Weights of a small mixture-of-experts language model, trained from scratch on English Wikipedia.
Experts: 2 picks a token, a shared expert of 128 neurons.
Below are experts of layer 4 (counted from 0) of a mixture-of-experts language model. Rows are named router (the router's row for the expert), up (a neuron's input weights, with its number), down (a neuron's output weights, with its number) and show model dimensions 0-255. Each number is 128 + 32 x the weight over its row's rms, rounded and kept within 0 to 255. Numbers have three digits each.
After each expert's rows: a language model's description of what the expert responds to; "raises" lists some tokens whose logits its average output raises strongly, later layers aside. This comes from a sample of Wikipedia text that the model never trained on.

# expert 56
router:138106177069107144165125140101144115133116107188190113193192173120078054130112109151141109119088120145086091124120197099139142108122105181083174131148104127107112192139174131073168169131143113093142117125097128175120117177106107134131128156108184082119138116165114105116161127098098183127095092153098120105091159144147184139127142133120134098141135087139119131093154168095125184133189134186143062152090083150180133079137156095141104146131191099152140062179120130124096116151063121158133129172116139129157102088123099187170168144122122093141174135118117139164092142128131122117187073124053096166082127116148120131053114069075184149055150116137188117075107103147152100093161112139140098155072127089100116152089160108130158086147167095128124146081099158128102184072174123
up5:163151147146109044093118137134132150099119151110088110142150132150137132089122138129097150123205153130154134175126101152146125140123150170131172128099193168102138044134156115129137168148143104111121132116183111141131121141137115181133128088114126192172143085149100105117164117110122082123117142109081163115091131098107161141146073108159113146155112154151064107174167118098088135140134130133088130135065130114175122144152143170072096084151115181135126150126139208104165117164135141169182104108205155105172154110096200148152167108110119133131077145071124104159167156156122142095179104148093136120155145121065122144164081095142191170097117221085159106150105095189096165126106146067066118176139170067083109102198103130099124104075112106161123158057121050126061103128117134
down5:146184178125096146148145155118185139146179151163132111164146115183149161147140104147128179080151102182109176130086082140139112199079182087141125138112180118057113130187058141163137115138152141133116118135123095134196189127131091098141182137163130105188125163115118114109128193125094091093074147103126118159146142162134143109166159161124145117066143111188163169173123087126129147143129156054159062127067096138090144093117129090178080104127113052115139152106141075126079110121132146118112126091098111118132111117121136105103124090103107114124141118063116171141174110073138129164099108158085130128134110106109144076153140163166142084100160043154174150140095094090126087135105150172120127138163129165122165122251070115159136133088125166174134075109120159102129139152153168
up6:116133140152151160067120167174096121152178163089155105159122085114154102175124186141147051099114121111123172098101120147185094164127191061139100185183125108144117119095135070181068096144084139138127067115118156073165156166128080152131157131083060149108148131138155139135139149086116101135036141177060156096094086141157155147126145103125129164137156153100134134135123125084098068070125087128125129210155096157127091096154144130115087119138134083141160139175105136137197106150098071115084124121116104131129182068136114127125115097165166117099139157124109125122087162100119111131101091197107143124146107140140097100124108122104148121100111120143122104113126102151155153119133116143153116139202140150112127147159093159177206143091206074178211177104174113070156135164122169
down6:125118107155144077095167154166086129164146105088136080120182154114164115071132129111091068146122161166161130072136106084080153100114117150155141123102081162087065145147135091175109155180107144146147080151193141092135064131076107146133064089139102105135072165169107197083108129166100130171170111123092098149105071138117138139137085096108065118150185133123097169113159103128094078047157147106166138106148117154088115140119126085134140176167178100164173151125141152117133106150113096142140123139152160123057121133124101199117149162064167168104133131106144149153086151109099158202116138115103160114132174150141142131108112118151113111094118104175120199134121151116162154079057113113145143055099088152048140101108166146135170195159124132056155141116161091114144075129132151
up7:192132078164135133132137139135166205156111103149166137177101160115134161089090181163126096134095107153153153091174085078151125105166123128111085097159155131159119201128115159124145140148161119181177122134109081159144109099164128119146098161183091043116153150138147113149070158119094079141142097086188146140180124129095158074106150138085132141173127146139146125076157154090164175123095132122081080087094058110196149133150101172123151083121078112104068103105172125200197119229117131108092133091120141141121126119122085128089146209162171149173157111152134096171159147093116159067091107114181106131113170141141135141136129140112175135137131113164121117116110097128147098138171130192123099170109091086167111119145095147118123054103146165118169111089135094193105138146123109
down7:114151132192160109124195115127104083100120089098168092141162072128130108153097185145106151090156106123079142087127061173179135126112108164112142150108179081049140140060147166143137157136132138121145184089145131131112098097121127136150091130135154137137109137167135103168181177226146087144135111097122107182116166162154167150097087112086143108125107128128142116149128088102149105111173153092119120213123129049108133132076158097155116149076116135169124172090124091067136155035100096106110103136091103146095122186150167146122161121174141116133077130142161187120113107146044079129102127155095120131149164147095074112115094111140123131086174111110087089137098133101163129086098177123177117154154170162093143114150077155124166090098152170118111140175139085050135089093162102
up8:087095126180161162164117100109114121127143116154103140171139107107155157160018125185136147172127158101143102098098079146106164156115150148109129116113115152135121149113058112164167152106133093147157157139091128170162076124182156128130150171100138114131176030107125144167156199130117093127166161179156161114164156167138119131085081112158152166174116116165141117108173161090186141120151162059169133036161155134129062134085137081149131110088112104157117117155133149125144203117134072183066141141150096120122136105170181093141128103163131144091160122118071147124135113082130151179115101170138151138181137146102152117073115123130117057144176098144109110130129151136137129116122095185063153085113107123133063101197141179141126141100130134137221124086161142107140094173151102
down8:108094110114121082107089135180173125207071173140148182158159104077160180145105151149093126095181158118131175161097075162096072116142118174077140168134149133131166179162127140161134139133113130093074172105122140139121129178127097135131187128122141184103103139138125189087104114089130073109131150132101126154122187115153141104100164185155172102165127082103189118143124122099081107176060169112115155161096174117119139135151119131087172156083114113179081172128113097160106135159075244101144121146079167113149047120169155096157138103161142083053089165145093098164163149144067100129191148110143115141086105120089078118139145133139129110112113109115122173135165115143149074145178125089155115147066129115134113109147104201136128114145152143173166132120094099152126146081151132
What it handles: Ending pieces completing split words, such as -ed, -ing, -inal, -ular, -ary, as in Injured, bordered, Ordinario, Informal.
raises: ".", ",", " stars", "),", ").", " by"

# expert 11
router:134090149143141102144143094130108159152151138139100170177134075170140106084137165150135108178155100099152087115142108136097144150170099088060165187105146202069105135149154157147133148111169141100111126076147150155158153125178166156070142087103144136127170142147106173130129153097089099146135117127128129135169139183073129166118123118160062092134131105145125078159228096139124109094118171146118147093124106165180106119165080103142124136102091160115112103173167126150149089140093079135143120158144176164116096099059131119101188126198079128158094102160079125151191091088137059099116162065099138063099148103104088128176110183141062170108136082164173134108125183180097138084140085110145140117103118163121103189130151156108068091112162143151193142092126102088176117118098130
up1:086119147117158174066124140146106130113139137209149069195110120158115122150184090102094151099180131096122110164157185169100163109113126074125097207175181173174069097205181067091167144078146156099155132117103141110120132129117123140121146149180129109084155100137139146169142144167101151170125150105166116078106162082151068169092050124107181137148141173093154143153134135153107173084161148158176139132171133158135117066143101095136152161126118191150167175115073131103078153092197136112097146134207156129121114116114126166173086098140146166126105121108123157203134116155120107127186145115140089105153106151133120144111112105193126097099110122091115123103180161148167173148130120079127145150148130085115165156109169122132067092157075113109126124165102100179115127150098089
down1:143104093107174106078101124122125162164162130138141098125118205125173128139087118146125133122153146111117160152151089118083144133146089095222072137201156107096092147084114154093103100090147073170117121109164142119178113119158093105114113124069099167168130142073166101098114176144152126117130134140143139176169154098130124165152127122114099141131147166141111079145166093093123131114108136102147161113082100100077180178085154091161112095069075078072124164160160164070089140096122117162120133157112126100171167151058111102143147146156106181121082110164194147083170120115133139188138125170093131181144120126197092109153160127111137114201078068157101130134136128156139156102113139165191146086106119134058155054140089174134121136086158122126106096153205177141172078151151164
up2:125200227105129134121150107134154121173120165118120141121176103152110090154171132071161082172133126096129139141168164061116195100122067068106136117180140134138111105117158169154136163063093167161113134093122139151111096107147169153125134166076096120135098125133146154185100128122104071143140125101147140156114141082151098127186091142123088127176144112177109131147148089108154131109158144144108164172157146131150135121077101131131170153125130058046150149088177112094140128170170156148109157146100122076110151150127115141151095098187143199063159143133096090094139089169142087105096138176111100103100132123134105138061074165105196042098130113180162111065091154130063119164124079104108062105160095075140145083148147173117131100134126158143099132147168101130141090083131094
down2:081091088118079180167133141141095097124126154122132128067066187139197115109142069155086189123066142118104092147139126106141112156148153102092112160095116109127108101143160109144181157116165112102145088177145094133136145155103107116175133080147109083204151115142114062118133155140198093133116193124150147023096126194165097146133187173123130167117107138089125113083130111159086181143094146122145137133179143135177148100146143169128119146104205161160163140179134161182120122141081178145080110136118156168094076161102106166077151138104092146159125112060168093114127126103130129133159104171123134166136140149140148150150145162084098152170143158114172161103195133127142142118083081126135099122146125177127095142104130096139158144059095173089158187086165093105160147124111202
up3:075136137108134149088147129115112161123088051127095108130116071196126154150157121081124153096122140080159089131126121095106099066172148153138162106127100123141125084092197203141099141126138187147137053074159067148207081155195152083101176107111121190143134090078125133085133120149098137121082108125108143122136104049111138100077146165139153160110078097140181105094147133117128156094171143117121125099087166127206143094134138103118104232137119116125207074126087119123163172164084134113118175153085140096144090108153151070122170133127098110087144162089152166131102111120120107121139157101134132100134146164111112189126143105169176103131169080190094127135129111165109128102133140106127116158174144173154135112108171071130117140161124094119126109033149112189139125128149138
down3:120131105123145153117125128132121113110134091114207134140099123114125093137115194105086090204096133144062197161103127148085108113082150081119098127166143097124079105116121152142114078081177147128174100148084091158162172160089126144159125134131100168106126091095089124177149166110094151159116161097154157098160170222136100093178135107109113123127184131126169131154084118167142140081087102095126155084175116155077137150084152113169130136148131152124091136102180101162098119160159135107098109102126123143101111150073119182139108080107128090186224102152064126175143087115136147186138098157159152179093129192126128112107166112123109187157153137117115194149109133172175225116134119114132140134109115181144117150136089182103105086123098132155189065159131114145083117186079156
up4:101106177187125223076096134135095075169148143134139096129110149133126127117140097140102148090137178143108049091186149155126087181184125085079125144120064129155099095121126106130158154079110140146131105126090094086169177129115103159066109126136103174078082170106156161113137181203096156144171141114126143147118149097139165122110138113150196119199129096132082166183155100148141116163126145137112128114187071136138142125099166142138082117133090112191118114192096077165183097115133116073098111081142094145154095162130174134108129178145175100099115113079099051132124115118138098142193124168097138162204122091162153163129150103107107189096073132139056091156154154155183144111171160131139099159117139100146091108138142150109115155170130101150162104173102106103120128145091100
down4:120180147121109097145112153142142135039133124138129076148160120204108115153129098162128125076148136137136142081138137071151094142078115103159066151151135119138166120083135088091104097125105130177055140120160099137127068069132119110125120112146124171097150142132152040144192150166123099100191087142156132100091133095166172141133116125107134073069147162140113161124153132100154128146126163130131099143135150119130140102153141168149163143147153110143123110048187162065137098083121165132142136162117114125105101103141152119193118180148109166097120127113196128139172172174150204135146148125099147142087048179226162049089167094101151060167138091089159099140151130113090111163115131096103108195171141129115098105148120066154166178163124101139130110127055124093114110133172110
What it handles: Periods and other end punctuation closing sentences, often after numbers or names, such as ")." ".\"" "?" "...", plus decimal points.
raises: "\n", " They", " The", " These", " Other", " However"

# expert 14
router:185159158207076081141147118071119095175125179151100124118083110141100125123132105122155113189058171158148135104132136167116154148146136146102112162140138087145092123109161116095170146112146084176099145078114144105127133139142184143139064120112137116139145150122167117141105143114135137134129156075159180179122124076175154091131112131189092076146083109095107099119181164122208163143149143128146120145080123117078173101116119083160101142139095110115190084097145194104091094146082084184106119150164136081110115141186048094138164152158079146114134130119118169122104160122152124154165109161159176125122189195122136167105103121124111144102115177094106122108104081081163153090131121089129096129104144123101103133187157121043114134102066151100120105219136157059194090164141138
up0:139069124159142096092105098186171107048145090079064151090143164121068126142176154095138137134082182123127128138138083143142137080159115067062146100107127109115137128182108119120139141131161109088100119166101154136117133094084144139137153152100164098122119206062113125124138169151148137064185117170123145095141189122062075153149147132088135127077148103090202141099121173122124116139136148162121108107151103101131120090112095100157071180100173107113102100079125162144117130117162154065244148153145075140148181085089123146106110078098074173115124133150180093150152091155093147137106096114084105118181089127071176114073158093162105110161116105168104163153123127142086116171121188190109113098173139144147155124154111122131179144118092118146176147166119135136168138111146108
down0:091108151127131114109157132141150095154180124113071110132104148163124134157115101120123077070152102117115150154145088121128138161093125088156150127108118125055123120115206117158112174123129148141105098123125133181191119107126198138137168109105187074171119135135113108092107090144157125081184104112145103135120062169099089123156177129137123123098155125080135108160138122085150123095113082109126077116161086148171133143184211100110072144100164104087102178178138138108115168114171134135210140163117080144103095134172119159089175136100149107122140135148152112110098222125117135102139165079184131085102198119098124163113160132132109205116164117123100070148104082158171122096149111114117100072123160153079077025167112049167121138127114138099177078104149152127161156136158074
up1:213153124182110094146098071121148090042145076158121207160139162148167189162129128114164189060182097105116092100125116182153138132125108214145151118160185130131145149151074168149159176115165119094166117169152131156100198113105143152105117157153143138111140118140145151099125133123154112050108135176189053189141132109087132155181120150137111146101100112073094119106141123137147114111107137094170167153144123122183192142142103142091141103147105100101135167071088072169099138083108107112097094124082131154135108085158114135112090139166111091156126138187160116116107095140099112138133160115143101076125154144143152174148107118103148141128095095136120147158077141097137182158183108107201128163097147087120129093144102115092112162174121124138088106059113141163096090089071077
down1:177071113143136140137078129111140154069180114110128091219175150166201146124059097123162116096132050108140124083161137133148167154131088111064124137087138129133191117141089121159138154105119173076086139148168151136095089158077106097132149125100136201135133150113107057110124134131168108130145135103138128196111088091173140096115131112107149175115129148173078153183159117081074133120132088099128092155122104140105130100162171129190076148111136093168175094115120094092144150102136204119086152151173068152105168092208117164142167099140079105106064179106134150107140154133140185131132157165149115120122149148095127153144136100131144135105156079133150144082127136161101113115112148084141141085097057121081129110100164123118160178110084146117141174198108088149105180153163180
up2:141150149129143115187137085147153101161098130073144115119107105095069128181134161099170163177118135155116096189120171103177130120132151092141203165094128040121040145119160119136142133119116104131130114154108165182101156097115153132186181143093147171084115108138118110120141160113075146129108141133131114092120112143151086152144154105058122126136118124118064141093071130140173137140160174106093141087172166127146106188142138104103177135122189050120157092174127097084096115141132085143168152082160104168119148129110094127107099124097161150088119164105150142047095125150078141133138140173112210155172125145076077108145186159107141138108140161158170126089105127093163146132046143144113133200086205076119155181124163083135133127123169102198129146099153103105177155145115151
down2:096102182107171163087121090110099096152120093103135082138158130083125085148111135096130133195160079135193108135101142105147162101100145155115171140144148177172136149161160114130079117144188077122173155136105071162129101145105115175099136127146113092066101185113176117133099142124073174153156158153111093159136144139125109097146131131073151175162180145115177152149141059146164163055097054093185069117128111149154080115114119090139116205116112151118094118182140104188175125111121115161176083104090210122141119066132184123090143146073170130163129137126137179092120091125105123127151079174115138114145150137110098091071135120121131075109100093115116151067109139123196134159183134187130167142158092126208085102087164097121124145159135129108101158153142175144084103134114123
up3:139134097152035159127156142130130117100182129167153076137161097138100105146135138114113116143105127112117118136091134186175140138178114121159076125137179084114138100122104134121081105090180135135086185089104101122110171173164131076110161121172152104127133176158129085099182093122157138103160083201102122143132148102137096129081130170122128154072109173186115140110145151096152175107175152131103169178110145104182184135130114117098121167098104114173132152121148102120131117101120200104013153128111171117133100081116099167109077051113132069158151190135163100150132131158123142138099146107097138136130110194144146142057100159080103030114144124087130085138142091137051146123102122110097194130058154140064120130146142152131098108094138158089136147134115155168177129066123165
down3:151149128179106142126191167181074132117114151139154130093177072134075136128158114139117129133146168120125109063132130097145201134160084141095133158126166172177125074135154141038080169111125100107130119140138125109095148183113140120120161153186117143138119170115123112147172111202115092132141142148164132101132137142126164150106077136077091171103105155084163131139161173115141149127114089116092133196108178132116079141128161061112114165145120134127156137076179181128128161089111125127094151134114142088106110123141121159088184113138158140060067174134105127102109119104103126087105207170120136121082095112158076182137108126128128077087177118105166124122092115114106174117147114176149197131119178126035097095143145096104108161103044143152103175150086178122177035093111158
What it handles: Inner syllables of non-English proper names, especially Arabic, Slavic and Spanish ones, such as Am-ir, Krasnod-ar, Breteu-il, Pal-ikorova.
raises: "ache", "ander", "art", "at", "ord", "ra"

# expert 29
router:122152101143142129124146132099113164141166166132108119178095067180134057069112124126153131144137093091073076156124141128131141090134125102126197159129099089147078215126129159117095148159146129114124140166152074132077074117158117119143100093143174082155097055155176135119127173116067128104079161105130143110098107160139170094101132183108140117156093133142143142150067191121096166111128137150110142175080178175142061118113195158112147106151165089124088165145069115116092155125085164160119100214123097155106112160091110170118156105155156102142161169167125116078134082173136063135170116164075106105141082073113059120128170130158130139146129120155071132165122157090117146129088107127146114149119172151171126206179162112086114099140188090121084111149152159158186120118093129
up0:086106154130169179067094102122094150106198132109109115109124131148104111150177118111125107127146144132134120126165094123129165133129139144133131093122096114086123155162095137135143088173216132117167133132116078093082132163112075148159110161103108165102151151152131139099134111167121117140097116165166168143179107144137137185096160142134093081201122135137115163159105141110156112105166134120141100161075083131071121080102197093134095139120120133118094123150106067155164135102127122092108092150032182180115192141115159055134096166140149085117121103103137111159088146189085084174174114121140093121148135088110061179118105125172112093099158112133076171127114199133143122115176152118121143098061127121117129206076169105167146038093060157059073134167172102132149160143162141
down0:123135142180112099064124110155178144124130125151196121090130120075158112071079132123168082107172135076174122137067164151080110095059108199130122135118099193138131101128169133107141113121092186137137160139139096142194043115163127113147158164142111120134109140113135143136140110116133106131101126114161148110148123129189101158136168109090149118157141134135105137084131123107111122157102150106151120068129140183174088149125101155089125138090125145130057150179161112086129120125165101143163108149203113136107109067075144134153104052151170155146157148110124042103106079061086176092179188120097139093151099155105133145131160118121160079092132122114151123097118143166084144206123155173156074112039081104104187129136115167066069104145075146146117122094164169125151129089142131
up1:111110112153115134115084113086118156157149133127105100234095151141108117152127139152136144134175115128140112174136147096098154113167141148165086163087136118074121136139085088109175133078145099127129162058102074047154169046115136133166209120123116149104150120129168112120117130118136135094157066168123111109086166146170164197108090089204148087090150115129173089140196104097114139174065102125088129153154099078148132097103131183202124138175105166109139100080122142123111133148134171129128135172159107128157150157137047084140133132180127087135077171110095110127108104120097148107088164137166122144108096081101108139174116149178174181166127171103184136153084086076099098165130158129152145139159110097183131087125127089091142059132125164135140099204114103137160126113103163
down1:147152098155162147171119135107198136214155134184107114076126163179159106088142106118107111133134179136120133162128047062108078106205151140086062083130102086121127169144156067094154138128113137076071077125158101108126133177097140141113136142178095130100105165117110161125092119099149089155096100144149092180164160041149123148174122090123144162151177146116128126105116102072183185109119151117108151115155121165165155147111132121108148129168153100096109130150107110099162143125128087162115100124126149099115151115153087165148084125133173107096139082206154160118156126193099118172134128105110214090145147130145130136155173170119080191086175153104131173073199135149097115179118125175146121100078082146111098093160078182088165140099104143135084123138130110094113106169166122
up2:099125112151086052123102105130076087174095127127165135147140104138174119122125089095061169102105094136141182104109085162103089097172148137130165141143154128193147108143147164107145151152098152130076135108064095121141126188134088105151140095156146151104155085178136199119180138169152079129127118214153196104095152162115149117108136110090185156175111086109092111128163090159105116136153127155151121147144235094131098100117132151139133051172111204130135115091157143156116152149153090157141167096117144099089101128170113154148123180129184158138109199102125137144146117075094116197137103144125108147096136135109133140108152100111110147186193117123136098127052130105187172129086120068176157088120115152169070135149119071109105120082118134171133171162177134130112140144061118
down2:141095169128152109142128112121152153123072131124114102132103133112116074124142102122160166133175180110124180118089107234122172148169156096119095104092165140121122134096139136066174095163113105099104128173138146134124133160105122122120085096186140063121168190173078053128099163131088107153142157128136130154098092126086188093165101144078114131132148137081165148167148104126151100135156116136150119111121110129113114134145183141148116122193092115095135127102136090147097219092076078154168128108077080073151093152130098121097084183126193146103072149087151178143141027111094117057154133134140117142184156122116129146127129126179153191129124101102189127109154136152139106045108123200143090203135156146106088138153146103132140082110165109093081097151157181150136147153152128
up3:154117063102095093062111127117085104112139106143159144106125118112095120150127110120112092145104123109093124144142101117143139171064160099181180093161145188076149126146129137107118131179098165095136123135149181054113066140172139124106087144126207152154115107103176158128119187153111129147067115090136127108092126169144083105155143153165120127145162137076127162114093105137094147138151120176186094059117118033129147161112172094166132129090078126157046113075097131182160158181158120141149151088104142170131099113130117080146173117147109129124117178118162174143131142150117177142137126127120136084110146121115108131132072184045122172176051085122104038150091115104133141100097100121150122119075148122131123098118147059069152160141206073126171123135142155111107171156157099
down3:068121123179144111141147135124195124112021115143163149107135041134100125096177100145104119107097122099154188093151144138127117156128050145132085135179175134065133157127146119170131102101128130083144148160119111172178156113107129137099141136130173157150145114187065095099134114160092103143126149115142095144108124100132161178051128157118132106136139131150133168098189147128098136151118158115083174158106085099189097119114108113135099168122119094074141114083174129075158135125163136102188137100117149161163189122152195166080113100188155097144140159144195156148105140128098085106108212144121112150118192139132101096075127124168026157165162134176169149104186141071063145157109174092109131148112138085118116123170100109106126107158130078143142133121108076112129143127150082
What it handles: Final pieces completing nouns or years, such as princip-le, produc-er, 198-4, plus role nouns like film, album, daughter, title.
raises: ",", ":", ".", " and", " for", " of"

# expert 4
router:109159085112210123118187090089111157102139128167087134110120174141108109152156124138104105100167136100144109129117127176193168115135100083097105099179115089169135068180119096108062182097118172096109112123058150153158129155117123088111166137187107081159143125120160120099060110097112131131145155082132153101198123123083089140125081131085128113136154130134199128097098141038129157141182156127100150123124126157113086180122116170117152140082156164144114109139139100135148129097180061140131167109153190061181132185119182039116112088178125166153166132118126156134125130098113130114153137133121101160140162122105135118094098122143084150068160148071132086087143128117095087103074063070155130104111131111139182099138155125118143099143126072105177138094178181144166060158103123
up3:158121118140133104150146093068143112111165157177179155128132158178114158100143145105132096153171120178134108120117107053111189151130166160152142149111111126164103082151123159158095108140121087098079148089125134176142141128101115110084098031149146153102099142047107129096055181214173117106126095169114119134141164160117138152156127110121110090117168153143068107122167156151101173104122128075136152120152113124184155126124102109112107146129067125129131059189126122149144180041142177098141142179153115087082161104171112060106111096109091140128156090173126117114131081079167114107157097088104117110117147059084153081078155095125114099118179134138097165174135155124139135144172125162107161100090137127149199068183157140117148144120089138119050135158127120181113055140133092
down3:147151118111119118105169157208141136152128218160055097144155153069139109196100190160118118112119126096140091138175137100120090153105155145144088137188123101119164158106076078135139153072121044127166141194158099082124107127116075188178127093130145199121151132129091137162067074052103110144130139106092181162068173112104092159083148154121128144126137096160194119156153105137146122148168104118144143157075114126146135129120147131166110099106176131137092138177171127067071091065104113148168132159153115176147112108153152142106159114151072152102140143134121105166122159109070089186158131098123177163090130148101142106178141100163156119097120090128112115122116164152075126077131156114107118171144130090123073173136117129120165130073157164149140130086169076080140141113169179
up4:165168209153083125104099142151102125124170173104131064145144074103113152131124101133080147138141097142120142098178125093180133161092138078153066140114088125094107103067061112094157183118121147115153128116167088122085103156121192086116127161133126136125179119131170114115085108161119189123196132113137110102104139156133115128098094209137104153066119122101104135144108184087124068142129097185125133089065146125112065136092133102118107141041134123103131135145077181162037115144184210112154085121111073158104092115161132120129060103076127085155154141156110106159142113130112134173176166106123145138127118090144141178186136132131135089152126125159095147127125141154128178129118123084180182158071099111113140117168128096130140102110141172112222068092107116104137167130127096
down4:125088117078109095102157121065168119089136174191128145140170112140150147088158093159156184129136170125135111126088194080160186114143132165109148113089131175102108170142100132185137125125074138090157100120098127130159136080105118125155142110112091145162149133135116125156143138110136040067111096144088197148161204137094172167152132137134186143133089131128174110167109098173103135132069094124100115153119144167132172121172109159165102126156098134113173049177215142143174169132159099112154156207124093182175187089152126144189086106120128112151106082089142144053087142107127090138111113108085099106135144108176136145107107125155133156109145123133130141176131124127159147173143153129147134107081099137071111079119090163163068164144072085176086095127131084120154094069097097
up5:107089168179144168140084155140111104084174176164092179100122131181120144144183137160151150122145161102142099099083109119200106102102191144175173118143147108141099120155109128150072148115162124083039102124137119149135091170052129157178087114138146128086130100137112139166092179136148101109128093128099089129129111154121106134109161139132156110093178115155129148132189190131146130064161115121143120129130094095184156092079122177175141056102137097135134125156162127141163117110120176129173135069107133184079084148139162124182063144146139167104113153028106113097157141123087077152157159134125117112092138132142125152164125109099184142151116119132057090125068124122123166124120051107120083127123179119179137152155164120103022149077124113092132158103177176110100094102149134
down5:181094149108165155116120106097203127112130120127129148157153150128085128168138150093088131162112106173100133146097095155118094115149147159098045136125150134171101066169112132079101165157107130164111136086124126192149146115176200041141150153141115112196196159151200052114198113165157123086135106104094147136107145148112096091157153054115119131099142141099144067118159232170131131131127091154121112110157217159173150166087140159115161107142145106167181138118107133106178135102152106173132123146126170106106136148080111158149035141121137105131137105156081119149145122126168100122135110156091151086159097126110149122111075140132065131144123121143158117080132083059157063133154109094130155118196143159143078143098125167119138129164098052111117117130093153124083137142113134
up6:143085069150172151122125119129131112158177161063118127111160068138132098190140092135156100140072085122190136163106149103141101151134065085159125119114124115168131182089118180121059140142071094097051175067101056132146132165117109076162087095118098109145107122159153169109128130105131175132126133130202106089133124109128109197119105158170054133123171113153152152135165090203183156089142146126149159070139141092085157166120067137113066165228174133149150118115154208123160152123126102110158089087112150100130135105139114046074142153090156116134091166143128088138124128142069090107161122143119151113125129172103143177128085108142125116133148142094131082108162103117091155133136140152123115137112104153132083162165117142188158077154138128155131158150179096139108139110168178
down6:138161144137140107198120146137060087169112109066150074083148189138169163060124144127178145130109113115157128093152171062087125162126195175108108110111092158109187108110110145129207112104158133197143168151136157154181156090161177137119120102131177097099097129085142107118187109133130134102112105174094111156143146121105156129144146096160140112122125146139149120199138126126132123095135157161120128162153120111136170129118058125087185125186080069090152142139174163139098137186076101168102085169184096151138129152099121139163153181191105177112121161141153100101151141130110105121110116122062133119046157154143135118166158112086119149117143110143134098120127105112100119128152087101131185149087111105196166077130127163094160182170204181084167180184140113116082095110107132
What it handles: The word to, plus into, under, through and above, after verbs or nouns, as in named to, continue to, in response to.
raises: " be", " create", " study", " issue", " make", " become"

# expert 5
router:155125094143152095127116156146134072176123149175200147122048105058152076124130081109118132107122157160100118139167117154149128152120110133097183104128144129109149158064123158171124117122113157117109093113120116108163095120038116079104158124125187131150142079180140132113159150084101101099166105159130179085158215176143117171074081183159136127140089094156078184141144098171163137090140133187100111089100121124090096141151068125153115094065073105183170096078113120107169145121118124160028153166139071084154115090180087124140134103147159128155112123103123159154143085092083107115102089174135079175130084119094130147147191123188128094120146146115116152103085104148136141154109116128129131122155076146122147151190121153166152183196112151156136120089083141159090139160111140
up8:147144121115134126109123116098138109122097152119079097146104028167112113149168155042125132114151096111095157122125110158111143139099051182142092136120130064146087107118075164150123152211146180165113148142093132093068089156104116145110079156151097150100098096065180121101102113108152088164101129176078097163146126036116146079128166116107192102099112074171114157075082094089109132138089158123119140169114119069100154139121107149088118095169179115145089104116109113125149133112112125156135112150127079164135152141129123136157119141089130139148084165169152134147204154145166070167073166124063162030150094124130111088086179129125159100176183176119139147120140109143099159140143166143135074172160133133134186099090069149153175100118137161130105146162135110137149135097178130
down8:146181105081081156158180084091122067101116078122137211168176094143143081169154081087126105163177083101081156092142099139103100139125184065113109156143167119156107070131105175136092089095130108109148082097130114087115115105120151125144124152102095159145116094190184165095138152121199175111103100172132099149131194134129146170137159119168142167152081100149079123173126135198107165159176089135094115134142190202090140144163147147115146159097094107075143174145140106135142101153142145181146128116190130137141078117134105107104157103142145117229114076153071114121141061156144152104165139113102190151120136062104126162134154089138110138153115089165083144095178138144100123156079129100070137139154142124141110131086080081153153163113176126149114116107162147160094148122109129
up9:112155145093179052126108154163183094072098180185160149159192150143144149102129101141154179175128137113161153107121087088145087099080156152141108172143118147158163129165119218098165162128178097135120151108160102144170085135119133132159077095116106099092146124181097087140079070084055132089085105111169114121097151080113119114149116099127151171103141112075116104071126127150137158076132149138109128114202156136117109141110127137093108118133130096153104166159167172106126129089148173178154115153167129109107160085064186217129110126117132139136117185142153185114205146090122168076130097150071133108125096126162175126127152127152150135160139108120148154107066106081097129135131119189076191148101096104135075088141164164071111165116122103161117151143096131103133178105077089
down9:209108125186095096112178155114098114137125113119157160118115114108088180180131119142087107114134083149130161129112161089083155157112121136143084185016146128095139117114107139066123074108032127180095116158159160183112138109089139181169084122147110131151166108148115137129081131138103135171121145061069180125110118129122120141185105170124159131115131146153111143119145142086138137114177108070185139137123170061100112121145135173180139081085119132178134127098157164146075084104150108117081125156112074222117121133064135121182119177182151175144146115183169114111146103103089163207131134126119107123152096111089143133111131134102111149090171133130116155117135133109140144115116128168180189206117125196105128109163112116099114106097063166133112150141116198177137137126113121
up10:108145130140095117199120104129070100070180139141122156139183149146100102164165159096121121130073104130123077157112103038154148162163106099173115129129174097096130156148125119124091128167201096151169178093130087127147076112122122166114091168145174092103123194113091110111134098124110057070172081155077149097075167107121063142113097138182083078114101149099166168157124170083154095099190132137135062138119075146166199116161140124123086119163111116090112130112095166140112112136122196159123162145116107107123161098108103145188124083168094105071142185083118094173126137178071149109120141078217137128125117144180166144118162136144118168119126109163090107094035142134117119098160135149126148112129126109128178171136120128136139150177135142102153159155125129149113076087155136
down10:121167150147140126122121097156146135102097081106064035109150181118111111115100128188142107139143148129113169116168089119146127132177112128148117100096088097110177126130115117129155155145198127121190123138091150136179113150142174161122108097053151124144127133149085125137092174222178064108126102116131101159188084084131162123162174128068105149142131075076113129097128173116091181084150132113118096100164122126182128084099142141092088117127097135130136116069139083101142164147214132187177131135148083139122130162130118096143115113103178092140100120110118146134084143142133113199133076053149100138147060110113124152212174103171140109140120144161081104090176141196166152084174118128149168166147153145078138132108148115202113158129164105111117157096158112118099068138132189
up11:097070176142138140141127190144112140146151128090164105157119104143108100150114131120106132139119131113128141142094130089154143147124067035150055041108093151135125163119124136120136152143116047142114154116052101121143135136152092148133161133110098141154125103197121122102220156188196163123075128153118105190184161154138087150072158135129098096144100166125136081138151090117101104120133090106143077097101165078105089122121144152144116102149158136125129156155109103112162137162118103116109158141144149167125138061075110175147103120175107113165195154132049141127183115143078136123149203168083128083129106123138100142054159130120162103152169107102087180156093056152147129185161101128148080193166133174150167122075094131134171105125095101132147140117191144119185092158119151
down11:075139159139098137132155062079120151145100071100129108098103102145057109092170143203107148175142095058101076084084109090140122126154129067082108119116142076127131147142143140094144116056179094139184183180141136117107091178108154200142078115109097129130066128177120133147127141108093173098176135154075048154057109111138111079141129114187100133166109134075157076037107179117109134155084150129110202178145153104141114108088118095122120148111100104117109161166116147155088169153102121113187108141120107107104136158101095167137165154126131109154106116170127097115163154085109139126119159122103145131164141134140151135163081164173147107062132119131096156160163145166184158127197138132113088126051126127110103119142160115107124163112184123123088090092172147106095129126081132
What it handles: Short consonant pieces inside words, mostly th, st, z, ch, fl, as in co-au-th-ors, ber-th-s, wor-st, ordinal -th endings.
raises: "ate", "ao", "ware", "les"